Weights of a small mixture-of-experts language model, trained from scratch on English Wikipedia.
Experts: 32 GELU neurons an expert, 8 picks a token, a sigmoid router, a shared expert of 64 neurons.
Below are experts of layer 5 (counted from 0) of a mixture-of-experts language model. Rows are named router (the router's row for the expert), up (a neuron's input weights, with its number), down (a neuron's output weights, with its number) and show model dimensions 0-47. Each number is 128 + 24 x the weight over its row's rms, rounded and kept within 0 to 255. Numbers have three digits each.
After each expert's rows: a language model's description of what the expert responds to; "comes before" lists some tokens at least twice as common just after its tokens as in all text. This comes from a sample of Wikipedia text that the model never trained on. Tokens count by the router's weight.

# expert 22
router:115144076098128089132139171134134097177166127144105134109122123106111117139100088065122185123151101117112118122145111163149154148110122174126090
up0:138126131166161146102110121091151134124100147123101162138118168134106124133145087107120145121124151115121121110101114086112093143153139115132117
down0:117174131116114169140108106120132094155140166132137100085118139122156156095110126138148152161076116128148135128177112106189136135112068094139155
up1:127142133141113106107119157108129143155144114116104112156104164116101143140135136169110152189170110114143066118116142147137159130129127176142112
down1:146081137087131113139102145137140161116133120114163118143157117130087127084119090079118145124140112113170133130133164117129111118128094150147124
It responds to: Colons after infobox field labels like Starring:, Class:, Prefect:, plus other punctuation such as ); and ), and is/was.
comes before: "\n", " ", " a", " \"", " A", " The"

# expert 39
router:093157121110121121118096202104137144107165123122123122120110119135133120141117056169129139141152149121125160117142119118105116117076173154098107
up0:119119128141142123124167156165089090121167106130101137123133146149105140158137097097152099131115157168085117140149125119154133129108164151155129
down0:117140165119108142161159124161130039127092167128133145137127085143135118115099090129128106150128179141140164117123155081091153127118122130120111
up1:111114149131159094113080138128132153120101154107115107116138151056157123102176092176138181136133093124158123132130165115109116134107119112118134
down1:092136123143127146134111134132102121150154151145104153118142153127150081076123116162143099082100121112162131130107146092129128146143081142148125
It responds to: Line breaks and field labels in infobox lists, such as Born, Died, Preceded by, Directed by, Other name, Coordinates, often before a colon.
comes before: "-", ":", "\n", "=", "|", "=="

# expert 60
router:123125085124126103136121123116092110172144129121092104099097116108129134133100128121125146127126092113162168079089129121109110122108168100102073
up0:145117119077121125123114092120115097177146134112107113130178140130178130114139147122123096189144114110135098151078116137095143133126143200089087
down0:148119114146168162116092080112150114122171117139169117115144130140109116136118115110128121099117136107083119137156105134137078099135124107171132
up1:146132092153154133139097138156150159101090093174112110125138112091126104135089177123131125102136137117114164101137144131129103112128132111090139
down1:107072118129124111136108089068100069103126143128170096126135140107161151082145145137095138127130094171159115155127093104171119152129157144141108
It responds to: Words naming or describing something after was, known or the, such as known as, film, became, named, member, books.
comes before: " of", " a", " the", " in", " as", " by"

# expert 32
router:099115083139138109164125153108116107157131090161084120117103171109072130219103115079141129155120076067141112133116100135088130156126145119113127
up0:115177122129132093128082158122142164120131118162088126121135134098126100206134116113138121088107100135098120108075092119153122120096137092142112
down0:131141136116146131110141139115174147108133133122105114094133121141140145114090131107117106145139134097114139137085125092141165122119110092152084
up1:121116135138158146136099106102139144156129127170133147130158131116106134134094125148104096113128120114161124136123096145114126154139102148109102
down1:128126215091179075155122135147125115125136129133134134135162144112154115104141151128131125125119123142120162143090112145170109114143130098142137
It responds to: Endings -a, -ia, -ina, -ata of foreign names, plus place names after New/United, e.g. Pap-ua, Mus-a, New York, New Zealand.
comes before: ",", " (", "'", " and", " de", " City"

# expert 4
router:092124129137124147109116166114113108140131113137095121103085163118129072119126144103113130115173088115129121106107118124135132152090173182138077
up9:135138111109121132081143108153102121148150099158162139144154136135113106115100147085131150071150056161141134135135072103122189134135182157106109
down9:134123125128117155103042115158138152149077131114133114134161098130136128148191131157097121119146161100092126172143152156087128104133091145125150
up10:116121125130141164138094144144146164125128139147132140142085126098143101111146154048086145122121121149147149129178118138094119158113153157111134
down10:130097146100150104098111130112162141171159157144152142141155115144106112159119111130170121126131101128156113136059135119143148135116143136111162
It responds to: Table pipes, semicolons and words in sports results and rosters, such as Cup, Championship, medal, team, tournament, football.
comes before: " ", " —", " MPC", " Championship", " team", " League"

# expert 52
router:094166133125093118125118118126126114145115155123130114128136113099118134159098134187103175093179113098177121129085122155121129114127154133105096
up0:088152105129144130140142115127164102155138099147115163092115120139145101147088113131162147135077094174098138124121128143120143110139138142143102
down0:109136131122147150122156098163117091127123121081138133089126129123139153126117141130132097123120085112116096111152163139112151160116104132112147
up1:122096087124155113148158168141135170159169089141125122113072158118122117153111111104180132110156119119130127110141114175121121142137145145088100
down1:123134105181143129145143110134148143152116130125121137095138154132182126123130155113135084097142125152091132112128135153140097137143112092148127
It responds to: Digits inside numbers in tables and score lists, such as vote counts, percentages, season years and draft picks like 18|7|2.
comes before: "7", " |", "6", "8", "5", "4"

# expert 1
router:108138091151148105128129200103095112131147116147137134145091127133103095131107147111127157152103121101162102097108095151113132170131153206084116
up0:146120112167148132142148187116111112137147138162136127139107098118046094118150124134131115084138154166129104098142140126144130096129155158085139
down0:098152118167143172118141149123099114134090150111146126185171118153152113128154127137090137128133135129135116130093147139099148168152088133107133
up1:125152179119137132102148146124108115136162128104128171062158155141137126120151126112141118140167131139162132137133111145145091145132136092158104
down1:157116157113132162102134162085138125138117141095144168141155114102168121104140087125119155122123171085146094136147105097144115136135078115083166
It responds to: Digits, blanks and separators inside sports statistics tables and semicolon lists, such as 0 in goal tallies, MF, Votes, −.
comes before: " |", "1", "2", "0", " ", "3"

# expert 33
router:111130137102143122157126154102143106136192098131083087140137145086107107132138107123144126142140121104145126100134113160160123128117127150081123
up0:112104146181173157143079136124152071159166122113139151129126144101126156116136102130167125137136118139135155114139113154135127175134167105111125
down0:102119133141122151141106134138149102096152153112115152103146139167075141146164112119095136165096127143127143157129179133125135110112115092130120
up1:109133150070117110123150141126160133108102070118101122141150090158129131106099122137117102113133138102156102172109124152095131122131159124127127
down1:128149159114138133126156134105100123110161134059178120181126129144129128095157147162145101129138103091154115125107154079126109134116129124118152
It responds to: Bare spaces and first digits that open a number or date, as in July 2008, Apr 16, 1924, plus stray mid-word letters like e in overseer.
comes before: "1", "2", "9", "0", "3", "8"

# expert 29
router:134091112128121121146131143074111110183135154111140135111088162126124127124142102126129127112141143111131111121095109138132131159126138153095140
up0:153109098122089110126137153153163155099146156160149148098119138088124149166136127161145113143111104136150112134128105156148134122118155107102113
down0:144133094124109138081156090150141168115134122119169148153093144140154130134138166131137092079163102106125150149128130106109131106132140104170119
up1:117067109151129100166160095094121133120132131092106108095087144133139121089118058135105121120152157131137096130100123115067129133161131172124113
down1:119094135125103182126120158140125119138129145127161108173145110105105150131144130138122169116108113100104109099130124101145137151115087136105129
It responds to: Line breaks and sentence-initial words starting a new clause in prose, like However, They, It, These, After, plus org in web addresses.
comes before: "\n", "==", " was", " is", "%", "The"

# expert 40
router:085117133130102124135118140131095121169147164157122141109110129117127080145135152155122118124166119138121113131079108141158119128136174119073111
up0:065128133170125111161160118121123090142136130131101126113123098092116129162096149172124122106107108100148161144163166097205162145143183138105105
down0:130117138133139096167117095147102111110100128121108158090111089134129102109141131111108147119105106082156118158144128150171165153120157076125171
up1:112143138155126128085121104124138133106113133145180098125128130131111113161124102077133129081120097069145128142151150135144202128147170129148107
down1:133135128120086117118152094135118154117063137135159138149189107188093149147108106135106102172132157111128143155095154123126140140138150119157097
It responds to: Final digits of years inside dates in running text, such as 196|5, 200|8, 185|3, plus words like century and ago.
comes before: "0", "6", "–", "8", "7", "1"

# expert 34
router:094120103130114096143124141126114109135124100133133089101114153109121115202134155123098123121148121118130109065090134121154135103128126136128112
up0:131126158085164128129097141075192109127131156131107145101117120117119122095131129155132112120093132124152104187139138124124101146151139157130141
down0:139126198163139115103145086146115138123107112162132082159141101141127118154089163165109131122117097117157108106128086145098104201165156113147123
up1:160140096100098119099169110089102154162120107116156149148112102089153122129146156118083138104127110142130141097116112143121068142123172113086145
down1:136118109111162123071111152150121130107131091124096128138114075127097107179148111107152137158152137102086137144117141123137132159063082152167102
It responds to: Common nouns after the or a, often places or parts, such as village, River, Park, station, area, part, corner.
comes before: " of", ",", ".", " in", " and", " was"

# expert 37
router:107121112115113108096133172099064122160110088142137147096105114103123108124085116157102132142171116090111111105101123131108155130109143207097115
up0:151135112129122132153105168132168156133189117152104153122123155120114149170098110159145103086141132129097085091087129124191150178136142168122092
down0:113123137141126122149168123117118144112102099109138101116101176141111131120135143124132136129121163094154102143123104163101136126145085147118109
up1:117179135114153104106131159149183107126148154084080129132108119135118138183129145155081107139112110103132096100137132173149135095121144093114145
down1:098107106121162137123123159095133120108133171111129103144097126145134127150083109123112155137093151066114157107113112150152145122084121109149137
It responds to: Pipes, semicolons, bullets and dashes that open table rows or list items, especially the first pipe after a heading or line break.
comes before: " ", "\n", " W", " No", " x", " Year"

# expert 63
router:074144121126130102166149173129119119146168155155074125135107161117129112155092133170100123147161136117129140118102124169169139128130169171097083
up0:068078139108170118180117174121146122188122116119139105134099120116154139119089111108142098162140105098137113156133110164124133086110095143119126
down0:107142119132151101143163108148161104095131157103121104164124123142125125104146122094152107137157109113098128115152103150109139096139149135184142
up1:145109122130148102184070141146144169134173108140111077146128111086157100137145146130137154120125118152089109095132134080151101116138162134107108
down1:146108115135116174076119081167139133096149114059159117140116116113122113113090127108108128117141110131164135177158148118136106163158095127155188
It responds to: Dashes and digits inside date ranges and life spans in biographies and infoboxes, as in 1717–1791, 1880 – 1904, aged 62–63.
comes before: "1", "2", "4", "3", "5", "°"

# expert 17
router:123110103105156132163106109108127077127146149135111124055092138121123092118087107105108087140130127137109131117097118109160125145145147198106101
up0:138091158162114125161178126143143150121185106086105130060131109137118168133129108109141134164141154142106143176102161113126121136127127111096136
down0:174153123123139165092116165155147154161159150135139144125138148174164145121122116151129161116107126117132125114103156152148090089097134127107182
up1:142111141161082098130090126125128115139129137116112139130123135164100105148123104130101116149099095130166113132137093144145120114117126157133118
down1:128143110146121138131166144136102164097097116098138108147130180124115095106166102122139147106139151152136103114125100124135132116172169153093143
It responds to: Prepositions and articles inside running prose, like of, in, for, plus adjective endings and modifiers such as systematic, social, various.
comes before: " the", " a", " his", " their", " its", " this"

# expert 20
router:099165124141128120130126167104122098116157190126120140121144144143110135176136107159085120129121136085151120123111137156165145161162144144116097
up0:102147110122130097114091190124134098144130111147112099129122102115116106145135100142114125120133112117093111172156136112127123117135115126125138
down0:128095117157131100153126118119127122151125129145180123124131133133158171122138139163076158147126136149129157130112085133152126095139107118117147
up1:107153129142105128117112136076164094117139135149149103142148151141125129171149184150094143114153213101148094178118142152108122123099118160119155
down1:107138156169101106092094168117160146113130143121131101138153095154129093090103121141096132154136171114128132159181117094120126118073165125115114
It responds to: Final syllables of names and words such as -ar, -a, -ia, -ley, -ville, -bury, e.g. Subhed-ar, mort-ar, Diaspor-a.
comes before: ",", " (", " and", "'", "\"", " ="

# expert 47
router:130149122116136149159074148137080085145121120131145111116157139116115118130139126101152135136169139161163128113120127154120173098130143206109100
up9:102141145127160145139139141148167146139123105086139151098149175093128137135121139110108164142144119126122154134137110123094128150146170146071086
down9:140109154159115108142118142116154149100121148110103161147124144124114139159143157137125166092134141121135181140077085153143108130135166143186139
up10:134131160090165130131108106110145106102129078131136108138135166172109112123089147081134104159110154123126153151136132144139141117114158097121133
down10:119119139106173114114140105160078152133108138131169089144118150132146199161113116099100140120161149150142138132110130106112161091151120137139128
It responds to: Relative and demonstrative words like which, that, who, whom, such, same, and the digits inside years and numbers, as in 1977.
comes before: "0", "1", "2", "9", "8", "6"

# expert 8
router:070101093124116121116132173086091097166159091131100123131100127074096131114130136097132118136133150132180119140155141136099161129089127188110094
up0:166149122104140116139100133165133138157112102134089148128145148123149122142136114135119127109130087126157160145121140136161173096135134109081112
down0:100122111121131126102102125140183141118128120135160147101107108131126112107202128096153113159141111102105111153142152090143102110109140135153125
up1:175127099177125102133108124099120123111108127125138079162122149070094119146122082103083150138157127113103129117130137159138103116118146147129124
down1:162119114130139116124087112169127088140150146115133158153142158115103153104129116106124132158124126107144129103154158117126160172117156109141160
It responds to: Pipe separators in tables, mostly right after a person's name or team cell in sports stats and results; also dashes, colons and parentheses.
comes before: " ", "\n", " W", " —", " L", " ·"

# expert 56
router:102150136125102104139110137111123091167119150135114104028112127126098126168153131144116105155145114136122103073100142118162134099130135167093115
up0:140156106130106126140137185134137112141212128155098160130112123139128145117114103145109113124171147125150090171144111133126127095079105140149080
down0:128142148114118134133123110122146120139141122114138118164161166103156110064142116128102134142153147168110142131157131110121144188134084162116166
up1:116114133092143109140119121102136144134122082131113112069191139142141165104147141131188149089154132142125102096130123126150124092104130118125107
down1:115097124139121119107134119139137147106101132130106138186095110116130122090121128137104145133137118124107123174161148138123153167101142151082094
It responds to: Capitalized words in place and institution names after the or New, e.g. University, United, County, River, Royal, Habsburg.
comes before: " of", ",", " States", " and", "'", " School"

# expert 7
router:146087131119119081151136138117146133175126101163128122097134114130095122148145137113137174132152126135095140140078093144107132115151117188086108
up0:127115183139110124109070148124132109151115143167113135131083138125117139093112110118117093119173135107096129111131147138108135127158108129172112
down0:130128101145171105106109130161148100104081107102200141111155108159135080096143150130122137139151085129103113117165121128137136115143110125140113
up1:148105156130106147166170121122109134117161118089122123098073112125126150138130137124157145175136142153132122112076098152083086138156163161092146
down1:150160163148096078100143192110133099086166123118114157139169115163170084182113125129117102168106169114150116126137103170140091088138096112119105
It responds to: Prepositions, auxiliaries and subordinators opening clauses or phrases in prose, such as as, was, in, when, after, until, However.
comes before: " the", " a", " of", " well", " an", " his"